Weights of a small mixture-of-experts language model, trained from scratch on English Wikipedia: 192 squared ReLU neurons an expert.
Below are experts of layer 4 (counted from 0) of a mixture-of-experts language model. Rows are named router (the router's row for the expert), up (a neuron's input weights, with its number) and show model dimensions 0-255. Each number is 128 + 24 x the weight over its row's rms, rounded and kept within 0 to 255.
After each expert's rows: "mostly gets" lists some tokens that are sent to it at least half of the time. This comes from a sample of Wikipedia text that the model never trained on.

# expert 9
router [141 111 128 176 139 119 127 137 128 140  87 150 157 125 100 121 104 139 134  73 142  77 130 155 142 141 166 140 122 184 144 118 139 119 138 136 119 157 121 166 138 138 137 142 159 131 133 115 144 139 146 100 114 145 145 149 125 163 127 117  95 115 121 152 113 156 133 154 159 130 121 129 149 139 134 110 143 121 125 136 138 124 136 170  85 130 124 117  96 145 126 162 145 122 144 142 118 122 170 133 151 135 150 146 141 151  58 114 157 133 133  87 128 137 190 113 133 130 148  86 138 155  83 135 140 103  69  98 106  83 118 105 107 154 116 128 113 148 139 144 135 118 128 150  69 107 123 117 137 114 123 137 123 143 142 137 151 146 176  78 156  88 115 119 129 118 116 148 115  70 137 100 143  61 179 134 103 119 138 136 149 108  76 127 166 138 114 123  81 160 104 149 150 120 108 146 159 142 153 141 121 148 164 103 150 187 184 111 116 132  83 133 160 132  93 118 185 123 140 115 113  97 128 148 132 112 145 122 126 144 171 105 158 140 107  67 109 109 149 115 138 122 127 104 139 146 110 133 101 133 161 115 147  97 110 116]
up8 [108  98 125 138 120 143 142 101 105  83  90 132 130 151 156 135 126 139 121  91 114 160 166 144 184 151 121 157 119 167 145 151 137 138 138 144 125 120 179 119  89 147 117 115 162 119 158 106 119 123 136 151 177 158 149 129 134 141 168 124 122 124 150 107 129 144 157  94 140 130 148 102 140 146 108 133 130  85  95  94 122 133 139 131 142 128 108 115 124 140 115 121  82 139 137 129 142 129 173 110 120 137  89 150 157 112 119  91 154 178 103 110 120 182 151 132 122 143 135 134 136  85 149 130 121 176 115 112 112  77 139 131 159 143 127 109 127 162 164 131 112  95 129 127  77 134 103 133 105 108 141 125 177 141  98 142  97 110 137 169 127 137 166 178 118 131 128 181 118 134 139 108 154  95 151  70 117 125 141 154 111 121 131 136 123 152 111 149  50 132 121  71 157 176 144 152 114  51 172 155 134 158 141 120 177 124 135 119 157 137 164 113 169 114 134 143 167 116 130 140  92 126 134  85 111 111 163 135 110 131 154 114 156 143 119 125 124 133 144 157 140 131 115 109 118 151 118 154 129 120  97 122 109 121 129 144]
up9 [151 104  80 116 114 113 141 139 144  90  99 102 129  94 102 120 143 172 153 143 118 106 104 157 107 128  84 171 153 142 134  78 119 154 136 113 115 157 115 163 135 155 143 150 114 127 139 143 147 155 130 137  94  77 117 131 137 131 134 132 109 102 156 103 126 127 126  76 132 155 138 147 134 133 149 132 109 126 112 133 114 128 152 162 158 138  93 166 146 114 114 126 133 131 116 114 139 145 200 126 198 129 166  73 112 110 121 106 130 122 101 122 116 128 126 157 134 167 115 171 134 116 116 105  99  76  91 147 126 112 142 168 145 149 132 118  98 134 143 178 118 147 139 109 169 136 107 160 150 141 143 168  86 160 148 141 157 116 155 118  94  86 126 107  99 122 150  87 124 154 120 139 109 115 121  98  93 125 142 112 136 123 131 148 126 137 162 129 117 135 121  76 166 152 151 111 106 204 133 129  60 106  92 125 125 154 138 134 112 173 101 152 144 144 139 124 156 157 110 178 121 143 107 125 117 159 107 109 119 129 147 108 149 172 170 119 137 123 120 140 138 135 157 102 133 158 128 103  90 116 136 134 155  94 114 131]
up10 [133  82  90 122 173 124 119 148 104 133 116 128 199 151 150  85 150 136  71 123 127  93 156 138 149 125 129 133 134 103 109 145 133 131 111 119 144 120 105  82 145 122 103 149 126 155 107 180 100 137 138 111  96 115 129 116 116 152 111 163 127  84  96  85 125 121 165 120 155 144 174 120  96 131 136 112 119 124 110 110 151 184  84 137 144 112 166 132 116 177 136 142 109 189 133 144 133  68 145 125 130 116 131 185 151 147 117 174 129 154 141 129 125  89  80 124 110  78 139 119 117 149 120 141 117 145 148 101 116 118 122 116 119 136 148 143 125  97 156 123 133 151 120 124 111 122 119 119  88  91 127 100 127 174  93 127 116 159 166 131 130 114 105 158 113 117 170 133  77 136 120 133 129 130 118 114 128 139 152 116 132 126 105 126 129  97 146 131 120 145 131 134 100 165 143 113 134  97 128 116 118 139 141 155 121 138 123 137 131 112 109  89 140 123 134  63 160 149 110  97 104 117 154  92 136 137 117 126 106 101  91 118 170 133 118 100 139 121 103 144 143 184 160 132 171 162 126 103 145  53 128 159 105 125  91 134]
mostly gets: " (19", " (", " (1", " (18", " award", "\n"

# expert 14
router [141 133  69 128 138  83 108 117  84 146 121 150 136 124 113 137  93 135 125 134 124  77 121 161 141 123 113 167 109 122 142 119 127  84 121 131 146 114 134 162  94 119 131 118 140  84  98 108 141 141 129 150 105 118  96 121 120 113 153 138 167 132 125 145 143 136 144 176 130 119 134 119 154 146 182  85 126 134 137 139 144 113 132 147 135  93 161 139 124 113 103 153 120  99 145 128  97  48 127  85 106 125 124  87 159 128 159 134 132  86 144 150  87 145 109  83 158 129 155 104 137 169 125  91 170 135 114 103 136  98 139 139 158 142 114  89 118 160 116 151 118 144 112 135 100 138 125 137 173 149 151 171 136 156 119 160 120 133 150 150  83 110 119 128 128 114 149 147 147 112 110  93 124 108 127 136  80 151 134  94 118 170 108 163 144 128 140 108 168  97 140 130 109 114 167 115 130  92 166 141 128 120 165 111 144 130 116 134  88 127  95 178 150 165 110  86 166  85 165 105 167  92 140 144  88 144 128 147 104 144 129 175 117 103 116 139  72 105 104 119 116 154 117 104 112 141 141 132 146 111 149 159 148 109 122 108]
up0 [ 79 137  98 117 127  91 149 101 131 115 104 150 177 150 129 132 103 151 135 111 134 118 131 160 179 100 117 158 128 146  98 111 167  98 116 137 128 140 117 110 136  90 118 118 153  87 150 152 149 139 130 107 131 133 131 117  77  97 103 130 153  94 136 131 138 162 127 123  92 139 139  85 140 153 143 137 190 143  93 136 105 143 135 181 133 118 162  77  66 118 134 121 127  97 120 128 143 147 150 127 106 111 153  91 126 128  91 133 151 105 103 103 123 161 133 115 137 156 132 109 150 154 137 160 123  76 155 137 111 101 120  95 124 128 129 103 128 167  76 168 142  78 153 182 121 136  95  91 131 153 142 118  91 132 104 203 130 135  98 146 107 113 134 161 137  81  97 152 131 163 103 153 146 138 148 139 117  93 157 116 135 142 117 140  92 163 173 127 116 123 119 137 110 109 164 106 163 128 154 122 156 111 144 157 110  99 106 150 124  95  91 161 125 136 131 139 152 144 114 169 112 138 141 168 137 148 156 125 132 117 154 115 152 167 128 136 140 129 145 125 147  75 124 163 133 156 112 101 133 145 133 124 145 132 106 109]
up1 [ 94  98 115 131 143 142 162 140 107 113 107 130 151 135 136 123 133 136 108  96 104 159 111 133 111  78 175 151 105 164  75 119 154 155 134 135 108 153 145 158 106 100 122  94 135 133 106 106 130 169 137 144 133  85 116 113 112 148 144 114  77 143 101 107 149 154 123 127 154 105 155 151 131 133 140 171 139 124 127 110 169 100 143 135 112 150 107  98 140 184 112 130 137  94 133 169  99 122  92 140  90 130 118 129 137 157 125 151 134 102 119 140 150 143  89 121 109 136 108 164 162 115 117 125 163 169 125 148 111 124 110 131 129 106 106  95 127  79 124 133 128  72 163 137 135 125 122 149 111  81 133 130 112 163 135 178 168 108 142 123  98 134 155 106 104 124 132 115 122 140 112 149 147 122 152  88 161 114 132 174 108 135 159 118 112 143 133 157 136 126 147 161 197 113 184 131 145  84 132 104 126  70 115 144 130 153 126 127 131 110 156 155 135 155 139 148 112 153 131 140 168  81 150 138 122 116 153 138 148 120 121 123 129 152 125 137  94  86  97  84  95 111 128 128 105 145 164 128 103 136 176  53 152 115 156 134]
up2 [139 155 139 126 136 148 146 148  88 118 166 123 138 139 124 128 114 119 139 107 123 143 121 116 148 102 120 135 143 104 133 134 124 132 117 170 105 109 132 147 115 103  79 141 139 135 164 102 116  74 119 154 100 114 127 146 107 129 141 174 110 106 113 149 122 169 181 138 118  98 129  98 115 118 155 100 113 126 109 128 160  98 140 137 119  98 131 186 132 112 134 179 112  95 128 174 128  64 124 193 127 132 116 119 114 132 147 179 137 148 151  97 122 131 166  96 121 145 186 120  74 140 115 109 149 114 152 147  92 114 132  87 104 141  87 128 106 165 133 133 120 131 182 156 137 101 134  92 167 111 161 137 116 144 167 111 123 116 136 138 108 169 141 186  94 166 127 112 168 136 120  96 160  84 140 140 108 142 118 109 102 152  88 166 146 125 102 108 153 131 172 155 114 111 159 100 132 172 127 165 128 117 161 150  95 106 115 147 108  80  93 153 123 107  95 126 149 155 161 117 122 117 115 105 125 132 139 137 129  98 119 112 143 144 103 115 110 138 129 141 105 138 121 124 100 112 129 110 183 103 102 167 139 118 123 137]
mostly gets: " −", " Black", " Best", " —", " Gold", " medal"

# expert 11
router [ 73  86  57 131 184 145 131 106 107 112  59 139 171  75 158 167 114 119  83 104 135 116 150 131 149 147 146 145 119 141 128 140 116 125 132 137 106 161 119 111  93 110 111 121 151  79 180 100 134 160 132 121 142 153 119 115  87 128 162 167 132 102 129  82 138 121 100 108 139 130 111 143 109 154 139 102 135 133 116 149 109 117  90 129  95 134 108 106  81 144 166 166 118 106 151 122 138 112 142 116 101 146 107 141 123 122 133 116 144 117  72 156 172 131 128 149 160 125 135 136 151 121 150 140 110 127 170  97 148 111  99 185 140 110 129 145 137 133 160 119 161  89  71 163 132 117 155 128 148 113 126 127  99 106 130 115 155 133 114 101 160 136 148 128 126  95 135 143 133 110 104  91 132 136 107  93 104 132 115 159  88  88 131 108 110 123 155 113 124 113 152 104 119 152 153 144 111 135 178 104 155 175 117  95  95 121 102 145 120 126 129 156 150 164 123 147 139 129 100 143 139 110 153 151 134 134 149 132 115 107  81 157 149 130 127 120 127 102 108 111  99 109 145 139 171 163 132 113  99 126 109 179 105 118 119 104]
up0 [125 117 107 152 137 119 180 109 147 140 137 134 128  95 139 132 153 128 135 145 169 123 119 113 143 107 136 120 131 126 161 128 117 119 118 113 100 123 116 152 127 166  93 131 130 115 135 139  77  91 142 135 118 101 105 131 144 141 128 181 146 136 131 103 149 110 129 132 129  96  92 140 170 183 111 135 114 136 104  91 125 133  75 124  98 162 170 102 131 103 158 142  92 107  75 135 146 120 132 131 140 142  98 138 141 135 136 133 119 150 163 112 103 112 108 111 135 138 130 148 174 127  78  92 141  97 145 154 114 125 147 164 130  92 111 151 137 108 132  79 157  93 123 138 144 115 176 160 116 130 149 153 122 119 146 106 169 119 153 142 145 122 160 115 135 124  87 155 145  80  91 134 151 123 113 119 109  75 120 145 141 132 143  78 157 159  95 134 135 151 135 117 114 137 102 137 119 164 151 100 139 136 108 118 145 152 137 173 109  81 134 137 131 133 118  64 144 156  66 139 150 110 132 160 121 112 148  73 131 152 128 109 103 151  69  90  95 163 143 147 126 155 172 134 112 135 144 118 113 133 148 116 155  80 111  64]
up1 [142 127  79 154 168 126 114 135 156  95 117  63 161 109 114 143 159 106 152 104 151 136 110 191 151 102 135 115 154 151 164 129 134  97 116  99  99 129 128 108  98 122 120 117 140 107 128 138  76 123 150 133 103 125 143 105 132 137 164 104 121 129 127  97 130 127 128 198 136 127  95 119 133 125 125  94  97 129 150 125 129 135 111 169 162 122 151  97 131 107 124 137 121 129 142 105 108 140 143  81 104 115 142 102 135 115 130 121 104 128 137  94 169 152 146  94 130 102 175 172 132 145 104 165 128 125  99 145 162  91 146 130  77 154 169 124 154 108 128 130 123 125 122  80 131 122 149 141 140 139 169 115 139 130 125 161 137 132 143 102 153 122  86 150  74 168 132 113 168 133 136 151 134 121  93 104  89 174 115 189 158  82 144 128 130 107  96 152 111  88  84 167 153 140  94 144  96 117 169 104 124 159 102 125 137 140 110 145 133 106  86 113 140 118 141  96 141 125  96 111 122 128 142 102 122 136 125 133 131  97 145 128 122 145 114 127  87 135 140 136 114 138 114 126 127 101  64 114 114 146 173 160  76 113 136 135]
up2 [172 136 140 104 164 113 162 133 106 181 169 118  88 146 149 141 146  91 138 116 129 102 107 171 144 121 118 119 113 102 125 169 143 147 173 122 132 137 159 102 152 109 165 165 107  95 142 117 149 105 157  93 136 139 126 144 176 149 154 148  80 123 155 121 148 112 102 140 122 110 156  81 130  97 133 103 165 166 129 157 159 145 119 142 140 109 129 114 148 114 116 154 145 121 141 127 141 101 153 114 134 156 167 157 142 168 130 128 146  94 125 141 118 105 142 139 149 102 151 108 117 127  92 143 170 125  89 103 143 135  76 147 129 127 152 158 114 128 136 121 148 132 128 135 135 162 129 181 150 169 135 163 128 171 101  73 139  99 155 150 118 156  91 138 172 162 142  76 147 106  98 149 104 130 121 132 101 126 104 122 112 136 157 114 134 131 125 144 111  97 143 136 131 137 165 165 108 129 134 144 161 128 111  74  85 119 194 135 146 105 152 151 132 114 133 112 135 136 115 114 118 150 159 105 146 170 140  65 109 155 153  91 123 123 110 116 114 159 108 117 105 155 121 136  91 120 108 130  87 123 126 125 176 106 108 127]
mostly gets: "ist", " D", "burg", "″", " church", "ism"

# expert 3
router [117 107 107 136 178 164 151 110 128 153  97 164 107 131 149  96 149 135 114 141 152 130 132 116 108 122 144 158 123 124 148 150 123 133 149  74 137 111 121 114 136 105 126 159 149 108  95 139  98 101 151 158 103 154 161 142 137 120  92 140 145  41 128 110 132 118 113 111 140 107 120 110 134 147 144 120 141 106 151 139 143 144  86 117 137  90 164 114 139 178 120 159 119 128 138 113 112 109 157 110 117 107 117  93 133 166  49 131 122 104 139 171 100 117  99 129 117 132 126  97 101 171  91 115 149  97 145 121 131 152 112 101 134 141 148 164 127 112 141 145 102 144 118 134 124 138 132 155 127 138 147 156 127 170 124 148 122 151 122  82 134  93  91 174  81 165 118  73 120 114 105 100 124 122 109 145 122  86 118 110 172 152 118 147 117 124 166 147 110 107 129 119  94 157 114 155 139  90 124 179 141 128 161 112 104 113 190 175 136 113 143 108 140 129 138  89 129 110 144 137 135 126 152 147 135 106 139 149 107 168 155 153 138 119  67  91  73 109 134 110 118 112 122 111 111 143 110 128 143  77 163 153 122 115 114 116]
up8 [137 144  87 178 125 119  70 127 142 122 142 118 137  98 168 119 137  99 106 149 160 117 131 157 116 120 170  83 110 121 162 125 154  79 125 130 139 163 160 113 117  95 139 109 131 160  98 115 119 108 152  86 111  98 100 152 142 152 119 144 148 143 121 114 118 117 116 118 157 107 134 127 164 136 137 110 103 116 124 137 110 115 143 197 129 150 141  94 124 102 120  96 151 122 134 126 127 120 147 141  93 162 150 119 105 126  93 122 137 138 145  79 121 105 145 132 131 109 139 121 143 165 106 136 170 116  89 118 144 129 105 185  82  76 135 132 115 102 192 147 102 116 142 152 106 120 163 174 102 126 128 152 126 129 117 108 156 155 124  97 148  93 106  89 105 127  91 141 191 105  97 161 129 114  98 135 124 140  94 116 120 132 115  84 185 163 114 106 148 141 114 172 158 150 102 122 137 160 147 120  97 142 141 142 101 154  97 154 108 160 129 156 123 127 129 114  91 173 138 135 123  71 121 135 116 153 148  99 150 123 114  97 120 144 121 100 119 122 117 112 133 157 125 141 128  65 164 127 132 102  98 123 113 109 116 110]
up9 [130 171  93 121 126 159 118 152 146 104 163 120 147 108  92 131 151 154 102 139 100 127 135 154 122 118 135 143 157 154 109  97 155 165 120 120 129 131 132 120  74 134  99 145 130 121 113 143 129 155 178 127 127  99 119 135 132 170 129 135  99 129 121 125 145 164 104 149 137 146 115 152 118 118 160 129 114  85  95 147 149 116 135 143 183 133 136  92 121 128 117 117 125 159 148 110 113 142 118 109 129  96 128 114 131 110 114 113 128 168 108  97 108 167 142 106 127 126 118 132 166 119 127 126 134 119 128 151 133 136 105 101 168 135 123 131 127 171  98 139 114  92 104 127  97 137 116 132 120 147 175 141 128 126 145 157 189  90 132  93  82 125  70 149 136 128 141 120 169 103  93 155 141 139 108 142 150 103 144  89 139 131 128  92 156 141 108  88 134 149 108 149 138  72  90 125 167 131 144 136 123 134 167 127 126 132 127 160  97 152  86 119 174 155 102 149 130 132 125 104 135 125 125 167 108 136 118 165 131 101  99 108  99  96 157 145 141 158 153 176 134  91 144  99 149  98 143  24 155 156 161 186 101 112 149 134]
up10 [125 131 116 152 154 117 130 155 117 143 113 148 156 120 153  92  91 106 143 118 130 128 121 157 139 150 104 116 158 121 187 124 151 107 138 106 104 119 103 105 160 155 134  88 127 100 143 125  91 110 134 178 146 111 143 156 137  81 128 145 167  94  78  93 158 145 119 124 125 108 101 155 125 129 109 114 116 133 179 100 153  87 112 115 134 111 148  66 154 133 160 113 139 133 134 135  95 147 134 145 145  92 143 128 143 145 109 174 106  99  94  86 128 117 150 105 124 115 142 120 121 152  98 125 114  71 130 137 104 108 120 114  96 135 132 147 145 130  91  74 108 121  85 128 112 136  95 129 108 118 109 128  95 158 115 176 166 155 147 116 116 141 149 142 122 124 101 136 132 102 132 125 113  69  75  96 142 108 126 155 145 125 141 115 121 142 133  98 154 136 119 150  98 150 157 118  44 137 162 134 101 187 141 125 139 152  90 128 114 157  99 141 106 161 148 116 135 148 106 114 120 114 140 137 132 137 115 130 144  77 106 146 108 130  98 128  64  88  63 128 107 129 121 122 130 139 143 106 140 104 162 131 136 126 109 144]
mostly gets: " provide", " require", " take", " make", " being", "lect"

# expert 7
router [ 99 120 109 119 150 152 129 110 100 112  94 168 139 151 117 123 137 123 169 106  92 104 111 166  98  94 113 125 128 144 113 109 162 139 142 132 129 142 157 136 133  86 121 130 142 124 125  97 129 136 113 102 151 158 156 176 142 105  99  99 162 134 155 149 184 136 153 130 131 113 142 137 172 129 121 126 150 131 132 102 128 150 139 117  99 169 152 147 117 113 148 157 180 136 113 118 165  97 120 139 171 122  95 124 138 154  98 137 138  94 118 133 141 175 132 125 174  96 137 117 116 129  94 134 133 151 142 117  87  95 163 148 133 156 172 120  70 110 137  98  99 131  78 152  90 128  91 130 113 102 150 156 131  81 141 118 159 120 142 144 117  96 127 127 128 126 102 106 137 101  81 113 156  99 123 106 116 102 107 110 165 144 121 105 110 129 118 179 116  84 136 167 154 116 116 107 110 161  82 145 108 100 136 120 181 129 143 109 102 116 131 155 105 117  74 135 164 125 136 128 117 128 149 123 122 143 115  91 106 157 142 109 171 161 162 137 122 131 161 109 163 118 154  85 143 103 146 119 155 144 142 139 169 106  70  96]
up0 [173 118  92 142 126 135 148 123 149 153  92  73 126 199 124 127 127 124 123 113 175  95 156 131 128  93 152  91 121 125  92  92 140 110 136 134 141 139 101 121  94 125 133 137 101 128  93 184 155 154 115 129 139 147 144 118 112 127  79  91 122 128 125 125 148 158 103  46  93 153 153 127 157 107 128 156 140 105 132  85 129 129 131 165  81 107 116 168 160 131 170 111  94 146 101 124 132 129 149 122 162 130 101 133 146  73 136  98  98 127 115 131 143  89 113 119 104 166 125 111 105  94 106  70 149 141  82  99 149 144 124 142  93 149 105 127 139 171 162 138 130 119 112 153 136 117  98 122 103 114 118 101 164 135 136  97  84 159 144 116 120 115 169 135 133 134 151 148 134 110  87  62 165 125 147 114 151 160 132 152 150 135 126  89 121 101 117 157 128 115 104 166 100 154 110 112 130 130 100  90 123 110 126 137 109 159 143  87 146 125 125 148 114 111 118 136 114 129 108 121 111 153 133 167 137 123 149 148 137 127 157 126 110 136 156 149 146 109 121 119  99 135  82 138 127 120 137 102 105 145 121 122 107  93  90 144]
up1 [174  92 117 124 148 118 110 148 129 123 118 128 102 154 126 109 162  80 121 146 126  96 139 200 122 131 144 134 116 140 123 129 137  98 135 128 134 105 149 155 116 174 129 124 182  94 166  98 124 157 158 103 171 155 119 152 147 155 157 170  83  84 117 133 127 132 150 124 180 129 167 155 123 163 132 100 146 162 131 127 124 124 123 153 122  84 162 134 122 157 114 137 111 153 104 104 137  96 127 149 150 126 150 126  81 150 125 143 130 132 102 132 109 123 113 155 144 115 193 118  95 120 119 124  94 125 100 151  92 128 114 106 154 105 159 112 126 138 117 169 107 149  90 128  91 159 145 164 112 141 143 142 167 109 154 145  72 122 110 121 120 130 143 176 145 103 119  64 121 128  99 144 107 143 127  86 153 157  95 143 117 124 155 134 127 114 173 197  72 160 130 120 106 115 154 139  92 142 117 138 107 125 117 130 121 135 120 151  98  87 129 137 127 118 113 141  95 124 125 132 111 118 115 142 149  98 118 120 119 113  88 148 167 191 104  81 127 143 128 120 117 150 167 109 137 124  97 128  96 110 117 142 127 120 134 128]
up2 [112 138 137 161 129 136 131 108  93 115 143 113 127 132 133 161 160 136 115 116 105 120  99 132 132  97 194 147 135 133 153  82 158 106 164 126 120 156 132 107 140 150 121  82 132 115 154 121 136 148 113 179 121 174  95 115 105 175 100 138 108 136 115 119 208 150  82 163 126  87 117 115 123 159 154  93 133 139 158 123 144 131 141  79 133 184 113 114 112 146 124 132 109 158 158 141 102 126 157 116 175  89 115 133 160 120 113 127 125 153 136  98 135 126 151 161 133 115 103 108 113 139  86  87 152 104 130 100 142 137 108 148  97 130  97 102 136 146 151 125 120 149 143 139 135 134 127 116 147 104  84 118 140 136 148  98 108  92 137 139  93 132 130 112 111 113 121 126 159  95  73 122 119  84 113 141 134 147 119 110 141 130  87  89 114 119 108 153 112 142 115 108 117 151 137 162 132 121  99 113 137 124 120 112 147 120 135  87  87 148 143 149  89 173 126 124 160 137 143 123 171 165  94 151 152 154  72 119 126 114 167 155 161 135 122  84 100  86 148  95  91 137 110 149 118 117 144 128 132 133  90 120  62  99 131 113]
mostly gets: " f", "year", "f", " pro", " F", " g"

# expert 5
router [110 155  99 115 157 137 162  99  83  92  70 149 148  99 150 101 138  95 104 138 100 119 118 146 151 118 111 120 104 134 149 147 171 176 129 130 101 162  88 142 151 132 125 118 108 110 144 122 112 128 100 145 117  99 136 142 136 161 153  88 153 138 124  86 170 116 129 139 153 102 110 106  93 137 108 108 118 132 109 157 145 105 115 107 153 118  62 128 159 141 103  95 153 135 103 149 107 123 160 116 144 165 103 142 109 123 137  89 153 100 142 159 162 113  97 147 131 113 117 151 109  75 130  81 119 151 146 104 144  97 126 135 163 107 134 107 133 100 164  97 127 132 125 154 144 144  85 154 114 125 127 109  94 113 157 101 113 129 143 140 105 170 143 119 150  99 135 156 137 136 132 113 141 135 124 160 125 170 118 166 147 155 123 129 110 118  80 146 130 113 165 114 169 148 163 148 125 139 141  99 136 154 118 120 185 100 156  97 138 109 150 147 124 135 102 118 119  96 136 109  96 124 160 157 123 105 137 119 118 167 144 110  97 116 131 121  79 118 151 108 153 112 149 159 113 118 158 119  93 133 132  70 180  69 129  86]
up0 [142 147 117 119 161  80 143 118 148 116 150 111 149 105 140 102 110 118 110 119 128 150  96 133 118 157 123 113 103 134 127 134 143 126 114 113 112 141  87 131 120 141 108 131 139 110 106 144 137 137  74 120 162 146 143 147 143 139 123  77 140 143 117  93 155 158 134 135  68 147 170 120  73 149 149 131 113 177 127 145 135  76 108 163 167 109  92 130 143 117 104 118 117 116  69 144  95 120 125  85 101 144 120 154  80 147 117 127 110 127 137 152 143 129  92  93 151 100 114 159 149 101 135 139 105 133  90  83 152 123 139 118 172 119 129 119 127 103 180 134 106 110 107 103 120 123 137 135 157 146 147 142 125 137 185 139 164 124 153 161  78 107 116 122 136 148 160 148 129 157 129 101 179  97  92  92 123 135 120 132 139 154 116 125 121 116 172  83 144  92  82 114 142  88 142 113 131 117 151 125 106 123 110  82 135  98 177 149 173 130 115 145 128  97  87 130 121 151 114 150 152 127 136 139 120  82 149 119 121 145 100 151 146 129  96  99 131 124  91 121 150 143 112  84 109 179 132  97 117 122 114 138 140  89 108  77]
up1 [123 109 127 150 128  91 122 132  78 161 146 112 157 130 129 139 200 133 137 118 185 106 163 129 149 123 116 144 193 143 169 177 132 103 141 162 144 152 126 122  87 137  88 189 136  83 117  93 139  97 147 119 113  88 141  89 138 127 182 161  80 124 141 138 162 132 124 138 130 167 135 149 146 112 123 105 111 115 148 149 108 143 121 148 140 129 101 137 161 135 143 105 133 153  61  88 124  99 121 108 138 137 134  95 134 167 135 126 140 128 105 155 137 106 147 140 110  84 139 150 159 120 145 114 173 153 185 117  51  95 118 128 131 131 115  95 121 132 116 146 136 141 128 128 108 126 138 122 115 119 130 141  87  97 102 165 145 107 150 180 107 115 131 115 113 133 161 132 102 115 129 130 145  96 138 114 154 127 104 139 123 121 117 103 170 120 101  92 120 106 155 116 138 114  85 164 130 109 103 128 135 162 107 157 130 107 117 126 127 122 140 149 152 150 108  88 147 125 121 114 106 103 129 144 123  86  91 121  85  94 123 144  83 109 109 144 138 142  82 119 100  98 129 147 115 144 122 119 140  77 131 125 140 120 132 135]
up2 [158 146 105 133 119 168 121 133 136 102 109 164 143 124 140 109 113  83 140 163 103 121 119 135 121 102 142 177 162 112 134 118 163 133 143 120 100 153 114 106 143 149 149 111 154 150 167 132 160 153 110 150 150 127 130 162 150 162  84 152  82 106 148 171 133 143 130 118 122 112 146 123 127 144 161  87 169 124  78 121 127 127 113 157 145 119  91  87  96 134 140 162 120 143 173  93 192  97 114 104 117 129 160 126 110 107 128 159 125 135  88  73 107 149 125  93  90 121 130 106 143  93  97 126 124 123 155 110  97 147 145 133 119 153 138 115 100 167 144 163 106 158 122 141 109 135 103 115 110 126 134 147 113 137 150 170 163 111 113 172  95 122 117 158 153 134 153 124  88 139 160  99 152 157  82 117 135 122 113 158 130 164 149 106 177 141 121 114 155 133  89 118 108 115 131 150 107 134  94 112  72  94 173 114 157 123 147  82 120 136 137  96 123 100  98 102 111 101 132 118 108  91 138 134 143 158 149 107 135 146 117 109 121  84  85 155 132 134 169 125  98 103  99 156 144 147  95 140 141 143 135 110 103 110 133 150]
mostly gets: " Trans", " Am", " European", " 2012", "American", " 2025"

# expert 6
router [118  76 109 129 151 192 146  98 135 104  52 153 131 119 113  99 109 110 137 104 165 129 153 114 126 135 119 120 138 105 115  89 136 120 149 165 133 107 104 116 103 150 100 130 182 108 143 130 134 123 150 142 122 120 163 130 122 108 154  80 145 107 124 175 133 142  77 112 116 110 162 124 118 153 122 104 113 139 154 132  84 128 114 110 116 118  86 138 106  98 162  95 116 138 134 139 147 149 125 128 175 115 125 136 128 130  69 140 135 126  99 128 109 102 126  76 176 136  97 113 125 131  94 156 121  80 124 161 148 138 104 152 181 164 165 166 153 125 132 138 152  87 108 144  99 128 117 136 135 116 107 111 114 142 123 117 142 108 166 143 178 108 104 166 118 135 145  53 137 147 141 113 174 118  96 126 147 145 117 130 106 105 146 151 123 113 149 168  87 119 131 109 130 152 113 148 125 128 123 158 121 132 153 136 128 126 149 138 139 112 111 116 133 131 121  97 173 150 119 102  97 142 203 118 153  99 156 108 152 121 116  87 127 161  91 115 134 147 157 107 122 131 140  93 102 168 108 133  87 103 130 133 123 103 124 115]
up8 [132 138 114 157 148 159 163 138 117 157 108 121 145 115 105 127 180  95 133 114 124  72 108 152 149 119 133 192 107 116 101 135 100 105 140 147 120 170  92 149 140 141 121 165 124 122 130  90 113 109 163 131 144 160 130 126  80 130 156 103  98 113 158  74 157 118  81 100 115 126 147 130 114 120 129  73 156 133 116 137 125  86 127 104 127  99 168 154 121 120 121 106 162 172 118 117 134 107 124 152 125 148 114 105 108 156 101 111 112 110 145 122  86 122 156 118 154  93 142 145 159 108  95  92 130 155 137 140 143  99 141 136 143 158 102 151 126 144  84 147 144 160  92 155 108 158 141 138 139 121 152 111 123 109 156 179 157 113 107 149 158 114 131 109 135 149 143 114 121  70 142 137 125  87 132 112 153 125 115 125 103 147 136 159 181 148  73  76 118 119 139 134 137 118 137 115 118 135 104 133 144 101 125  99 111 177 132 146 123 151 171 143 111 158 154 169 138 178 132 149 133 177 139 102 128 115 108 135 124 142 133 106  96 143 128  94 129 148 132 134  95 144 109 119 151 119 101 162 100 143 122 130 177  65 149 150]
up9 [126 113  92 170 154 132 109 126 101 135 106 118 156 104 113 105 153 114 128 115 156 101 120 137 166 132  77 174 141 111 103 129 151  87  88 101 119 182 127 140 133 125  98 115 131 104 145 134 126 142 115 136 144 141 136 103 134 140 130  96 106 112 140 144 107 114  98 156 105 135 133 144 120 136 126 133  69 143 142 102 116  90 155 131 135  89 118 112 110 143 116  84 145 155 137 138 123 151 148 149  84 128 104 121 133 132 109 167 158 165  96 110  86 162 133 145 119 155 129 124 126  96 150 110 127 129 102 150 148  71 131 167 122 129 156 139 127 163 112  90 120 123 123 119 145 170 148  98 139 147 114 142  77 116 125 133 130 100 138 118 134 143 123 138 123 111 156  93 121  95  83 126 151 117 150 139 130 103 111 203 101  95  85 106 101 145 143 145 128  58 125 155 123 128 150 173 144 150 132 142 138 111 106 152 130 201 168 141 105 111 107 137  92  99 145 143 167  94 112 114 112 169 151 130  85 147 142  64 148 127 110 163 103 130  88 172 120 138 127 117 146 115 111 123 139 107 153 127  93 115 131 163 133 110 153  99]
up10 [132 155 138 110 152 130 173 145 146 132  92 121 168 102 154 146  72 117 148 111 126 122 128 133  88 144 125 102 125 105 160 112 137 161 117 114 110 133 161 103  88 117 114 113 131  75 162 125 167 111 101 137 111 130 151 100 111 140 131 138 120 111 113 107 112 123 122 133 102 141 130 131 114 130 110 108 180 153 126 101 170 125 141 149 127 123 101 123 139 132 142 125 169 122 145 106 115 126 103 115 151 117 173  94  87 111 148 145 116 139 107 127 147 146  99 125 112 110 129 174 140 143 133 115 152  84 128  92 138 140 132 137 159 161 137 160  66 119  99 118  90 104 141 137  99 141 121  98 172 134 166  61 113 141 139 136 175 132 107 147 150 152 111 132 145 103 103 116 109 137 157  67 147 130 109 103 124 127 188 134 175 107 151 103 107 119  81 115 142 123 142 163 106 124 124 105 142 102 132 173 171  88 163  76 120 104 161 145 154 121 137 155 173 148 104 117 109 134 111 132 146 176 139 116 117 174 173 123 102 146 143 146 123 183 135 130 117 150 145 131 108 119  77 133 144 110 134 136  87 156 148  97 114 122 133  94]
mostly gets: " that", " which", " where", "After", " until", " during"